config.toml
n_layer = 12
d_model = 128
n_experts = 256
experts_per_token = 4
d_expert = 32
d_shared_expert = 128
activation = "swiglu"
moe_layers = [1, 2, 3, 4, 5, 6, 7, 8, 9, 10, 11]
router_score = "softmax"
normalize_top_k = false
routed_scale = 1.0
balance_loss = 0.00519
balance_bias = false
router_cosine_scale = 10.0
n_groups = 4
groups_per_token = 3
init_std_router = 0.028
lr_router = 0.000491
vocab_size = 8192
norm = "rmsnorm"
norm_eps = 1e-06
tie_embeddings = true
optimizer = "adamw"
lr = 0.00257
beta1 = 0.95
beta2 = 0.95
batch_tokens = 65536
seq_len = 2048
train_tokens = 572700000
steps = 8739
dataset = "wikipedia_en"
Below are experts of layer 4 (counted from 0) of a mixture-of-experts language model. Rows are named router (the router's row for the expert), down (a neuron's output weights, with its number) and show model dimensions 0-127. Each number is 500 + 25 x the weight over its row's rms, rounded and kept within 0 to 999. Numbers have three digits each.
After each expert's rows: a language model's description of what the expert responds to. This comes from a sample of Wikipedia text that the model never trained on.

# expert 62
router:523493560504509572545524499492492481532505491498501516474485524509511463543515477513535513501493527496496478496479530512526490523482494524526498502499476445477480522502538505448519502545492479531499577503485477457536525530467498507486474547540529520504508494503508506453511484491504482496551480508541490500513504507553487468473493447487488493489519519502543503526505515534499511485521
down1:490509537521502503489514503541495485532501534504484509538436504530515530464465472524503481527515522476560490527499475536498491495496494548470480456495486476538526517545485516537497464489457483468497511479461495439484494502536476504508499519519496507529476536496502479508491492508482548512506475525503524504485483531490494472447533512521461512482519513516532428508480494486524503484537
down2:501545531522514488489479478507517503499453462501512491510494572477525474484489489494500491514548479510502479507508508523515497505493514517474472556481503536487506502523515517481511486492536514528509482507487453445471518457483476503478544472506525533519491514517534496479518459416488549494481494493499464503556472525505502511477482480481518502473460510550494505507548480537513510475515
Accented letters in foreign names

# expert 7
router:472514480492486451509483479507458518505442512547503486523525526556518486494501483507484511542486514531505502492507489554527498511486542454537512510547488568479516490477484495496477500508466516480518542475501512494490493508494493538480467482505514501534479492542495526480540522511481481518484519506487510495512525472473545472533504469522511510549471499496477497473509522434526501523443
down5:513484542475460533504504493504529528474508509423496510523512478508453501505498525495479509489498502442451517550525520509463508503503478507518522493463516473497518510518489501471473456527480496527485491527542493511552510497514486474491505536521485504524472460428524500519485492479499494521471488524518498489514533490503482505484431479569478525495509473482493492459527495503537503519485
down6:530492466506455506508495536537494512525491478499539523520462544483463497521489477468533524458502512498496461477529512479558474442470515493499509497540538499509477492496508528474497527559482489468477525516501501495493498472485511539511499496498519507463523462477464500504533490501486490468514475476462466471504494491457473467448531548496504510453461503518504505519514480499483504454529
Table row breaks

# expert 12
router:534498474511518524520530505511493456489526462455523482480517537514504473516458521555502452535482531452476507508538524521488449516476463522485513531455477442464448518487515483482499489485484521475519555505485531502496546496485511512468494469515496490486491496491492476535484490485494501532509484478521491512486444475491494470491488461457521478485510496508515500507526494558502517497522
down1:495470523489535499460569497486475507458498499475473483503491498477517518514479480519529545520487506476465555488497494466506457529494482464521539465468457501457533532530469507519512500532485473506461520494516496503487539555531524491499494434483468464486521505529504500524508476515491507484507511514506513539450486516511516542476538490538482462512477475523507503495507499488525527521506
down2:507544502482505495470462512506498519486537508492493474454492535506526502477507521467500499524503516495482465469501453501501511491509513544479494484494539489503513538545511458496477449505538499551516551520469504489496507492456492482470497458512523484511511508539475515468481511511462471470477472465517555510486451479481492477485470477532490491508515465509489503511473459478470513424478
Mid-word vowel syllables

# expert 30
router:480537480469491488531518525497517460468511487505504499465508488516521478494528479482442506522491501542467498481535532538519486485462532507551545463525460530499552478526490512507504475478511501524491520461498466495526445504499534462484480487481458539474490501489483482465512496501474499487515508514507487464511520492459518517540498487541530535514490477510431486471521513473487524534497
down0:479527501484502519517519458498511495520511549521464524525479485473516481505501495540475529534538540510479472447470450503547502553532482490518499475480514485513510495463527477470455433538516507500503533495476515479540529507490494476484532485551468464504469489504467450474519513526480472523492513515513459511476480497476506499520538499499522508518501464511469510480491455500482494514494
down1:522525499523471470499470503523498537460501492484478458477469501481510542493529514501491494474492494467497491526513524526522505457520483479497431469514489489458525479547544541523562536513490487525473490475538519494468512527513506504552489486485500483462555503505494501534515503488509520524520501512488515517494541523533552504465451515496488485510482495488513448508513516517488502447533
Paragraph breaks and time nouns

# expert 39
router:497508503544511498514516494501513471472493484521512493460488486542499552503534497526493451483553534508501490484528461498486477519490539520498509463503527463512466475454524479534466472467471507478480499484532511473543567472511499488520461452510547505501510494480489496502506491481562520477501513477479525499512514452520509438475511476509515492494476473502506510496475462477471525472487
down0:507506484526514501512513503557482489505494503465516485488532483487475492532469515508463464530452524507481550490510558440477484486491491508486521522458475531541468557498490528476506486517540522537494510485508502506470525476479460491499475499527508504538545510543508468488552545488487500496507499524498498513476497518514455460510529483540502515509517522505541497469479495543492470506538
down1:519486497465498477500477493536483504475485467518467473463492502503483502470495560473533498534527481525508533507495545499532514473487492493484460470487523456529488478522484459486496478498511485509531519454480474482523518532475516518536532499503509527521507474489486504514471442519485508439473492530503511489541530505480539459476531476464463492457473486478524531481507522506473461528539
Classifying nouns, plural s

# expert 4
router:515497504512502499521476526505475532503490492513471536504478525487480533493479522516483501532503530521452494521528491518513513515481510471481473484523538497502528489472483498505502481452475499506479499519494461465502509500522514489467519554510508488508467506439461522455521485528472462454465473491495550498496554483499454526540515492494504466455506488504453477494476491425506496560492
down0:505490456473466560543482514549526486518545560536496511499488533500547518493485516459504452545529520475480542472490497526495477489497532497518524513484468500538527501487501494552495536527474543494482547541493506529499522505512456494537507486503496505534499546532498485506512508458490508484529517507510515482489485495508498518484514494507490527479550493500520504479469534508491477493553
down1:472488547502536496501534517506447489539475515454514509507504503488530484472490516517495509493485537462479523512507458473504494532501497553493476500516490486510542519466487497468457505475541537480463544504515482512541499489492502539512538511520502494516515540519494487537492502531470551545501502495495513441498483520535497503470533536469503492477476478515476455499443497505493537476536
Ordinals and titles

# expert 21
router:536554456527499508451508491486476514489510471506497446505509509505442495517523501486515520436487546491500523505554530483541482485473491505526507567513472528500530504496522515505476526524514501449525523522518528546527514510515526524495582473499519523505494457504475493473489512483491513490508540487522514489510519505526505545534494500497483492505466505503504494520517491493529492456524
down2:466508470493494533507478569453498496508508520442523482496497500511493512435521533504500505502513527456468478473496482471516500466473493505505451508471505500473493525516476531497491497481527484482483455487471491480541492523513479513499544482499478531506525534483508506468515508495509515502544482519462530504488580486513534507431478517472510512548511512491457483479515487515480503524472
down3:499542521473446515533495517446515507504514520504517503499514511487506497515464484542530535534501516532500497499479505574496559519493506497529457477516509480486532493550488485513525468486499522500476495505457477504505472465494513507437519551476471517486458518480473483542465465513508519552491514516520487522507487521474488506476515529501516473525512486551486513499456502505490491542516
Auxiliary-adjacent adverbs, infinitives

# expert 46
router:510478530450529548483486527497480465512502498474493496510449470506508492538486452497528525478469493500513490516465483457491501490505510537537490480513491443504446474520499497480487445554483473465534479480486495470514482485492537499461487501490539489518536532510496473500498521524490545487538496505488516453493460518485495517509488509442483514473495461495500524507534516555522525490506
down0:524449505485486471513479525508505524513493523501530467528471474527565485515502531495521489508485450498520457525531497484505459474487508489460481518497491472534496525441524486458495500488431513530554492474465506513490565517503492457477529489445533528505503477511518519477491487511529492530492507497471489550477502501471515525478521470478511478505486503520487489502542482529493494516500
down1:507499496516501541471506561547485500515501539474510491542532452448509479473471498515481472496469465511493506521542505464505527504475493484526505500514515523539502471514517497464509483510503519528493450500478513522492493450460465495492514493493507498498507519472500486489488504474489493547483514487526479516494519505540521479524505456520522477492508561488564519469562524546468464508476
Name-ending pieces

# expert 26
router:477484511552514501501543487497497482513481495504495462525533526517497530487505478544481529501528498515492551526512487553507511462505487514522498494489519522509491510506528480504491528447469534519470460476505484512514465502518504509512499497476526510442457483456525535504505537460522494490530525519476495491512512521517510468449469451537541505481459466454475469478487480446511505481526
down2:459477496503490530525508513524511476474443549540499524494480531499483460533473495545506505502469517501465512514510528473529475489484483487478466490496492508498473537498484504519486476457487500532506519439515504494492466516499425512450459511477503471472483476553523541506524491494462523521497505482488497501498514516492520488488569496540532512506462524539507482514529500530497472498521
down3:503474501488502506486494537498465484528516425483491441483530492520533510512493504504490506516539472502488559514489515537485531471503481517470518527531502470462500475500469503523475515512514502518457498518463478518510468520502493512484466530488476527509490524476551479485448492528445487492535507495509491502476507512529513518474563521469458467468501509499508553501511515472458454505512
Numbers and quantity adjectives

# expert 23
router:502526490505496528516521508524494506497496503506493535508462498501415521480494515507502527510511458548498447533542509498500487534497501494513465505522472513503526487447516510554489503530530498508518516490523520484518466509490532499498456510531464500482496506463464570461538541498473493441489503464488482529498513467513491492505508494484503517469494522496437519494503513466523470535461
down1:484488477508539512501525489516537492520500530455505500437486475526511496465513457539493531493485489489497512516493507493497477523548467519503471472530488545543513460460486527463451464480500496541515480500515536525519474526503507495525470450513481510488493491499534495503485474520532468514463488499542482496475559469560522450509491490498507491484479460512500533499486479466525506513514
down2:497474487508498460468495545469469506483528455481509473480519507508468513520514543525510499516510477510497520548533496473492535487476454502460504535482525504506528506527490508500531472475524478525490466547482533481542492500467490575491514480461505499508520487516456490475487471510473460456495498518529481494509526501505501496484522508466516483501507514451530500452483525448505477527553
Media and event nouns

# expert 43
router:508464499460483555498484498519466500494520479510505519467506455470459517497539458475492495509516533534519477460446509525523466527504530511473541477520523506507516479518523447504514509483505500543517460516514482512525522479498506509458531473497458556461469521545527514497541541478524490493492511497522499481543543478491503466505512491495517464513518474527470507500530473513517511484519
down0:513517540453466582523459511495497511491516454484472496519479509494514497513544451488487510544530497472474531458494490466523529490490477466505502485527470500523483471510481502524521486478550509484462494498520519489486468473546495519517534509520515503486474520489443482505490555533566481460499497507483517479516535526517513506462513496512488485469506489483486546513516521510500488527496
down1:482501471538500495477495481480462459533480490495516491485529526518510504498514522476478488517518506518486495509471456476501566511467534533498492513502504486491470484502458500519431528470510533501470535500503518474474466497453472534533468500458517538521496533500510462493482502499482513501525527485540535490516544475526472521508505535502472522480521504471514500473463558529510446531507
Paragraph breaks and name starts

# expert 33
router:517494519502500545485483560498521459476481506526471502537501505478461523531507449484499513504474533516538500458410522462510534481522499528491551508516454492509479499517502511504526514549470501520489486492519495528508518499496536503465489489481503476525505529507493466495512506521517501530501512536509507519548482494526527503538505470521524529476463534505497486487565476520493534537498
down1:477528554483523492474503510476489509540481500501538525549526500494485483503464487457470499547556493483501521418485492523492471474507545494524484480513464448492540515518498489511545526491482505489498465496489519515482461538539467478508479458484520511514509514489514510521548504534504528483488506494481525507476498477515493535520505515507493555514497498516462532533524463497484501512459
down2:500528526472534451521488502481493485508487496489499459467527487492475508509498520541500514491514500477518501504521508531457540485479524504488478514484476527541508518518474468467503451449520493473525462473515492491483525544510546474496481522447480518504494436496482511529501501511534480542463530524460464490474461456527504493468461541513483476502528500479476488500494551496465495502518
Foreign name fragments

# expert 0
router:483493452518472461501477493537506521496489515517540511512491542501485547515532500502502469537480447530506495516502502472467482526491548457532444477540518520527491487477464493509470513527526497570519477540517524489512505518516512505518524481487521498515507523516521511502482495522523481453521456483527531519527552442480474460485493523481504509527479496460506525490508492465488499470494
down1:501466488460520463544492529464534494500494525526521478482514502509475545526542531486492561496500474511534491507528482540503490513444544494500448482479467479528527497486508464547492525496488495487439556511518502518516516521510528487529516521547487526506520530492484490525532516489497490495500518482551538486467486477528496526518482479509484489555539500483493505507492511531465495509511
down2:503502482519499541484488493505477505479467481498472527486519529462497483523430499507503471536522539477473509508472533466538527511487494516492554524557525485468472532483505518508518493501519472482484468507442519504456494475448506504493500498484532469447529503507481539475498496531466487506478466502480461519518511525455478464486515519519484488505501567530525499503497477500497497466470
Taxonomy infobox field names

# expert 63
router:497542507529484479496488511506446491468513511497503535526502531524511484510477456512487492547527485499487484491506471503520477517530496466529538442473474503579494520519506499472497509471473487491485501523502508488515465503520530541477454474459493496518482539496472507498466486546506579508463499513464501515515491530519542481496494468506520478458485483492472524523484537497515509450497
down0:488517508573516491501525512511514485515480519532468438554510475548520518522496526519514502504531446508509490522496521533469496539525483488476485478503478517542526496515475480514473533477454512506467490524476510475510490503523504488446494520523481514493485497503505474520474491546501492512515513471520516494456494488547417505527496513506528554522500500540493514548496501497530517524495
down1:514531534519466518539511487454463518509530499515477440522495490473477486527492525502500517508512469469497516500511513492464482529496484495475516485557487439498482526505508520484462511504493470462530476513526524438496551505505494490490498514531524521508486480436520502483526476480472507470554531542517484501480534504502507484524557544487468500541504512482532500511495470507478528508512
Plural, group noun endings

# expert 29
router:477481538504490548508490501475459448506502546475494462473447483478468485512509460486497473485487507518527510476482468502499457488506463506474551505478506542448448517492542477537532499525510521544535492505506509523514518503487479496479501518484486465441501518506509501511533532486489453535507522487523529521500514561495527490534509484493495482530487474514497491504548471494483498525477
down1:478501435471520483462476485516527471505491480506515459502467515471544477466465517516499488453524481469486503500471491512459496460510522469452503529516550498527533510441503480488508473512481523465540471513472494488477485513496506500554495474479499502470500494555533476485504458523440513463497479496482488529489518488485502495498503497553505476481517550505523515498468502514494504465510
down2:499523538495528541495475506514523499531477582466520483450497486507512488489524521513485484506469468502503549479470476514490472532530510504491483486517508504488526527495537453530544516521487532517490487517532469481478531520514517463499503516490508496466462509505514506486530497547516472475497502484459540522522494533478492526480471507507482520521491500552473473481527429444496529492490
Name-initial capital pieces

# expert 28
router:482486500502509516519471535529496495528521550458489517501469506497479544540447539451489511486469498512532530457496484489482472511481494508497464535469473477466503519500520539484531463481526477462486510501478512562478537488487495536506473467477528486518508561508515493482488471522489499532526515480436474505467479525486507528529503512504474522498501514532521506505487468483459481480466
down0:506537510501494556490542524462492492479450480525454506489504484466557508496489493471504462464496508486499496472515476473415519507528483535474545522487454499481527530453534476481535489515517487491501463483487498498533507487516553531480496525497511478518486522483546473484482512489521489499493484538489530518503476534523483503489473519510509521489450494547494485461520498522484498491484
down1:517477514466491510454492512481513497496498500495457508544516537491474508477485512512464506487512497489501467505485486457487513477487488460500506528483560514503503497485529514498508452452504501513506437513519548462513501549475464500541530507499553510534508475473533482514533507509529474485556517498535450496512534509454485514458470525507481466540528481515534484485501513532482501521479
Word-ending pieces

# expert 50
router:477544502536491508510478519469471486494523481517479466538525462461500505474518514533479484443507522491516508489561472487496498508504490505486536526493469493534524524530509458509498565476516528463494497507548446504512490463481498527509564480480523533527487509504478522477517486480509508453539500526504485476503520508528493542538514515527510517499481510510443453500505512472477512510518
down2:498534472495528515477481534512482536496472532499505510513513488513507494493472487447499478520496512538490483484518469507551475486506542470510531532551507472484524478507502505487519538501517480494544470494491493551549484471492511462487544537522516486456518514490509503489517497464486502544552518493486532527477486551450496502501487481551540469505497467485481494515494498500493483511575
down3:480456499522488480521510539523510494504497481522515528481535522506493498477502474519475518480534557518462537527538477522515528483449487505485501487511523489494479468514520476536489505500511573490532502499483507504498520526508496505518435534478511448511507505501457491494503467536499482486458528566492514452513479484546462511488509531491516542482521507497541528480532507527496477533512
Auxiliaries and modals

# expert 10
router:514524490472507510498523498495488471506489529528464529480503490536477519472484472507468481535483471455469495509481535518528535503495453488522494507463553451485470498497510440509529486457488516515479521491462486454504513509497512514501480455511462534464483452501502499508469464475505500511543498515489521504531467429484483513447507501509543510484493466517464493460484476512525506516515
down2:442521504533511545475483473519534510502454527482490518525461522506538509507476491561468495469544504566507501507515483472471456535533522516525493512485493523516503530507456506479505507488505504492510479489484492492494461486552448468480540492524483470495489497501479479502482509482479502521489508437474538495496498493536488509535482497502497514461470503529500453502524504461452483514518
down3:517466484508529471483512529480464514542511507454531454542519489519504507512496491495507486480520470502472534519528515529509488493519478488513493476549508546518478519520506507511514437511508483495486535508563497489482516494474521457497543513476513525524519488499498486469485505561546490525457443531540507485528489508505525446500502515487512531503475548475505501486527489494506532523452
Mid-word syllable pieces

# expert 52
router:553467445486509445517498468476518497490502499551509508560504523506495533489522490500486468496505518460491495503515535511551493515471487461497510517473504512506481501481483559496478479484488522495467507547507492513497464507532525497576486487509507477494535477522464519527512515470518520467481465512504477534465472534507510512562475508467471506506508483501481517479454533502467514502487
down0:503492503497510488517536488519529468509473546511447558499524512513537490474482452460508494543469544539492486455481527457482525487436450498504475492481485530499492485502533510513466510464512529486547490522517484490516496533518494508480490475479496503460517478568479512528528507508523532511514516502500505496502514450488487512520503500527547495459503526551515493496481507483523482518520
down1:485482467492534478503480448465506520514524537530496530542512548528517515521513491517512484491539503467510505498509545487500456517536496468524494517529465456484485529482499452506513524492511500496447504536459507555463513481493500531474490475502493458492519500508515506478503477510529506465482455517488536507475478541525502524513551460496474471495514522504479526514500503510477500536433
Abstract noun-verb stems

# expert 55
router:498507509461503509522487519527447460507513523473531513543525537484464522502513461523514523495541525495475491484484527491492475516525541470498511442501473432446479508536490567520500502512488501505524496500491500442522473443492475480537528492482524493515512519506529463457501480540537489517502491502525500533492470501472499500517483541481467497514497508506486492474507490484461490522472
down1:455548516526508472517526483476512565445532499520495529493456498492505494503484517515526530490496482483515487502507473509481483499512522537560489480502530474480511484569522483460493521486500503496520472532506518487486475502510501525575505506476468473497512516474486483538491495487492547495456530477508511491530524477514484530487517492450489533508478487528556517534472515498474508465526
down2:529518472483477530506487466491470492490488494517453528548514518540484492525484494489492512500464480445521474546474526506509465488491473450537528484487486525491495443520480532447521495464483478500516525468472530501533500478507521485508531491506491517481474485495532525445544505489495481504519503496463466490529545513510545499480468484467480469514516512537478506487570519516508499486493
Word endings and table cells

# expert 38
router:470477521486508513511528485528490498493518496469512469487505547508449485500489510527531476486465471495484511508497506503495434505488481462494463500479528492530517525461491505457526514546524466529450467515511475486513527476513508486501435514481521501456471504495516534531527506501520497505480479469532445529526481497491507460498525474502485499497541460512472495517521459470491435533473
down16:509471498437522489515500455520468524486535489502466530481480481476524471552513527492470501500500463486549505461494479435516505512479509521475511488492509507489489478508484487521522524514467549489515513483483522503510480517534531495599512479483466507503485484473500485525482502482564514556522517514499477510479518486489510456483506490500484509504534489466528491506512526545513505468470
down17:523546488497443492451475480524493508502479529522521460528475544494517499483453477505517511497554478457500481499519469509490471509480471537545438497453513510511508517509508513504501508481491524465496469520493487497512461490507469553508526492485542462460504528521482573514518502469527499506497516483508510510500507490533475471540509475508486512483508512516455465523538518502487518488538
Word-initial art/cap/port fragments

# expert 37
router:500503468508493516492520476501502503521488472504520504466517483529483489500483528504526458520456502523522467512484479519497497482466476582518482488527536515496496489513489516522514541472540532504524533529487514531480463503489536510498516487483538539483491516549488518508501525442546454470518530459521468508551529490530562521514509476540538480480504506492461517483483509522514526492508
down0:501505546499484430483482478510481500488490455509485473466551497512496526520518545530514517503525526505468476449501500512503496477455440528472529501529485495509512479516473532454511507486505505479491526508536467498508453479521526533496486496496540525496509501500517470510500486545494495438482488504533484476517485479496443486512515542505494460530486504533457483518512497470486465498545
down1:536499528511486513517516485481492494492531489492468525464487514549469543506566533548527476509462477518499485483463477497497501524519514489503505512497481480547521519495495495513507466558482509483485467500526465536485510464432502506455468472523515456507475519498513479462481521514526493511495459454512512503491516511493500538497534495509450501509474486508494462557484455485491501509464
Discourse openers

# expert 57
router:485510497514532538534536519485499486497505515473481496496470497478470531524529485498508527480479543523538483463517483491526493515506513502488519529505511509448537510486510489529505492534492508545514539472567510520506487539495499491507516498469468522472545527532531541457536482504497473457478501467512531496474519492500518485472499461501468474521446505478476509560555487541524518491484
down1:510494509478493515492501512475504500487488550477505556538516489555544495513481552512494538478494502533554494479481476547478486501498517503511490461496500511505502482487491505479513445512489500500479524474493456533499497579500511503499475527454509514506519546484490529494539525508483483499550476485480528507554481469475461498504481459470498544556520478520484520509499507534524498500474
down2:488475526464488508477485494495479504477474528491452517496492543504486479505525471501515514483478462493491466529487493500499456478476508512473504509513503497500498496546506493494498535522467530491507506496480526543500475505474528476509493433542482473487510444545514501482504499452522535530512510495514536459536493517482454571480489515510547462488490551516507537480473539515550489512518
Opening quotation marks

# expert 59
router:492523455485500508467492503496475506486482518498485466537551503498528507474512496512469519486502444493466505531551511486485481479533487461497483490520502518523541506440516532516501485490506515560498454508493495471507467515503472477492515519500483524529494529504554532466524487470487503496450487463529521506515524503485443490490557494507509481550495531517487476481508516519551534524537
down2:516478486509523548487499495490541510455524481496524489547463521497510561534462527492498497497530473529492494488506471471509486499500476500493496545497502471432533500503516514492452513496469458503467480490534519513489494477500540480549485499491518530479498503500488459465546520520479493503519523494474508504510525504485488444492481521477475473480451518456474505548563533480512502493484
down3:494562495486516493489490480526469479527459554487479488500544531495469476516516514502483518470511449470534456518494489477483526486485498458533521509488505485524518504476531486522537455497461487480523506522511502523514460520476520497480526526471504481510487509511524481469487467496493480496491438528516438530506475465513435532502517446522506469536520519521485501480514515511467484496506
Table-cell initial words

# expert 1
router:464471535531488488549530484468496471529528490474479474528507451480525502522504475482507512478551517514516480470493455494521538525516468496478483473461495577489549493512523492483500491515496466493524514512477469482527513521492486479506587526525477520492479474492461511469493473466510543498491495488544504507461469471479487502505506502524506518491498474509523500469483464495513492472533
down0:528514493515477462484480477487491506500489477519546489542513498469491501516504478511458485487480481500490496593481490542538549486484487496517503504516519490481519507479523517501503489508471515500537528591498537506482482481513512513493480504538534485511478481552526523525529445467494516515500480477508528514550521496517494574507484498522520505497489521541538490482487519496484508528489
down1:497484509485507507510494472532524461507550529498464566482457487536499528446482523483508494551489525478498492458468527511495512495534493543497473490478536484501477494555477537508499510518519534502425504493502556482520460496496489507517467464538506501448511490479484518499512519484521503485502501498481488501537503480517485477487545479517539491516540490516476481512480468495515548514478
Prepositions after verbs

# expert 58
router:528499527521528455534478518512517493524481488495514510530493517476535514499480502521538526508518488487450507482489514510539561484558503526525448459517484521503509485488534506528510497483476519499500550487500508460531493545483477474485485439500526503500471499482467497496482476519524556507482512517532498455471505492500504509491513513461533525505497518503524523511462445446481453507475
down0:499504540484465482524516486482507459478490442452489481479524449448490523465494477494510466523498508562480475509496482500505530472494503518512508469481441475469517472506511491461490528527477521524497507474494501557505523483530503474513489482501499522495507509506481491514514536496507522446486538509525515511481496510489522443509466466487527451484482484468495522542518481520523481489561
down1:539542529520486453500493491510512488491486518514508519499505485466492487564509540516486510489511483516487472409471519513484515506510506512488508467460546555509489461487518470461495476511507512529524490548489517497506500510494516466457491518436524499510450487501494493505518505503506480472502510466552507502548495511489469529512499509521540525509496526562455469516504514484517516493514
The word of

# expert 5
router:508518504511505477534519495535486506548492498461460503537500501564520498496486509532470487536518545505458533468474516521535509542518502504500517516507551467500480490498494484507492508509499499478474512466458511453480480488474477514523467504503523498480520475486492526544492461535507573509460493514495499477462483492488496505485507522543542551535519429510489538497518503497500508529491
down1:470516509539494524498505477554462500493454493447522506480468476512527498510495494482502503498524489504488509491491524503468503489487513506487496483473552534473461510497509503439472474539502545489531493497517484484512547497483507486500464517484496551512443492559487483449515468469509542504448495472517507498525524496559446496518496468521485485529499495509528522489543536507492522496493
down2:498508532530493494463512460501480474450487550498517507505524455489509468482538468482497509471532495511473508501485460496498478486513481487501506489502529550499457460450483543468505497514495529485544505517474491537524531547522529462528502460491482504496452504479460520499499498477481490471464498476519500474529520506482469542504495484480525502558535534506499512482512519510506571518507
Word-final derivational suffixes

# expert 56
router:492490527514510517486458487485503460514518526447462562450519494497511447548462541505517489510495487494465504519504517478490512514477488485501495540486482467500462516497473428503527525509493457477463521474478499506536503519488460487546486526478489483481469474480500499529508497483481529544527482478500494503529476512528525505547461504472514521506541546506532541495516485515499503526504
down5:518538521486531534533527531514523471518530448477461501498516520530525488492496490476522513483535517542521490528518490474486536497492524505562501492435499445527493515466500514509479478501466497533483536485469508477493514500443493501523513472526485493482507506476560517504518500501560491510505515499523562513504534490505538469494483473477503505479527526488473518487508494527454503465479
down6:513497501479521480510460473543471512470514541524519516515511492524492487512505518519511461484480509511506476464502489545473489494489489493520476488443542501517475518488509488519509482438487489546554499493455524523524501517496539492512541506519529466520477462522505505518452452540474517467517520531456539503492472550491510484510520495486508459529537511537500491525500500482507483546458
Syllables in foreign names

# expert 13
router:496521523502464477471487476513492533537476529512485474460506512501513522509507479551523512531485528494488480481510472474497494510514526470501525442490535475482485520488467477530540515496456489499487491541526541477468470485480499494484479470555491481532521465511501527480507561510501480513496529490508520502506490498478515494478437541532507465482466525496463448537462535476523533504518
down2:508496524520505487512494479512488491486488504484473464452525507479490506473495489527526513490456473424450504478491508497486510520508522457513515448509499491469535509535479487494509491479463489503447450498526511495489531506522570507491480515535491476514516489541535481474458494514530483497470529484512466463486473495554511508486468541502517530503465490526510454523474518476486548504514
down3:506506526514516509524470529534472525474517486547476518513534534503544472443532469504472478511468518484502524484480454480496498499483494512466486491504496487488498501466477472522504479468534505520496529526474508487492449520498489470504470480523512454535506546445535449502507472476483545492536497518507489519498472480515507496531489518496469463481445482527513497508471507531511479571500
Appositive and clause starts

# expert 17
router:531473495500529507486517510509512508501485530507481501428524502502484500502491468483457482525502486503490506525536528477512523507540477515512479531514474486499438494482533495472500496516528480487501527500505465466515559515539506454510428536473514500505490480473499503471528477534505526512474512467509473531538483527494483500529471503526490436523501525491547527501467517529445516536491
down0:538520514479454483513471489545493483485525510472517536530457520478509482559515496551487474521509535462502473446500517510529486460490469505516453506481502476489524461439497517487491466475506526502500501513468520540561452471510507468454506485486497469512477508522500488500527492517522480483510490518500531501528508528463502488445492477515510548463504524533508493487492497487493504521506
down1:518488498538506513519456479511471546506471482475493538523475434518563516489470485515487474521478509512493473492465496502497494483490527490512517529494553537536431511504517511495483479509508493494483569529486482512520485499503539515534478474481551534506488505501478506438486532490510454490470485508476517462530528511489538503520508484528517510528532487511500492536495518475518499481467
Mid-word surname pieces

# expert 2
router:536493482503527509521493495467489483514508519465541535481497501507476475501500559518523456493502450509478498503459536543503497471509477490501494518533499474515496487484522539485546475483503474493454502508455533534480494515487507523521500463482531500486492476535495448567509506516511475537448473519496464487477510492477495513525495477477532527530534522542485480526483514543451522524480
down1:479494550505481499529533495492502481498573498462479485492496511458500499492530467509465538465506523527501514508485496508488491515492523502505473456468459517501542518485481533518508540551514552508507490495501488481471491500518513533512516513563497506502466535539474563524508445483461508497506495494506541511533509492510485522511515479495533534480480457491502489468491496519514527430509
down2:532497503486540459492479528481521469536525492525539439501522523497458505487480516456488475457467457462487528517494502503465518533479477489515509493490497574500486526512483470475524536496534481513515517511478479456493519527539461442509473526486545506494541517479492476504484500478518550492521483483494498473517470495510534500534531512492508507482457486488513501509486537505467472481503
Inner pieces of Latinate words

# expert 16
router:488505547515522519504493522482544479520477503529483521512526504512501508516441468550521510477463467542485438496479485471489468465502523497497543409514506463517484498462497476498505484496451471496498478505488516498495476471473529532478486519531533511482513508504568517491514514525516518466484484522547510511488502485493511528471500520507481510459529497489496523508537548501520502476504
down1:492497460497498537473525539449481465484479453536477469493480496480502469534490512525497476466543490528529494529514483457526530485500438481452523461498520495501475491503516516489513474497517438519524505503518498508521518485469508486493477484487536495517532538510532491509527487514501498506482516507514492506511489458471508453536564457525493480453466512465504531489497452495481509476493
down2:521533471511480506469521522523441470511523513458523519494483499466471483480488499504508479513478507504453550498500502584451577495447514529507485483444479486499517483529488467476468504546500470488493506509496507507510486519538487494522511494499524468500492511465497478483512504524527484497481486490463512494478483491469429525532486512530475476511491496494499515497516472512496527538530
Citation and table punctuation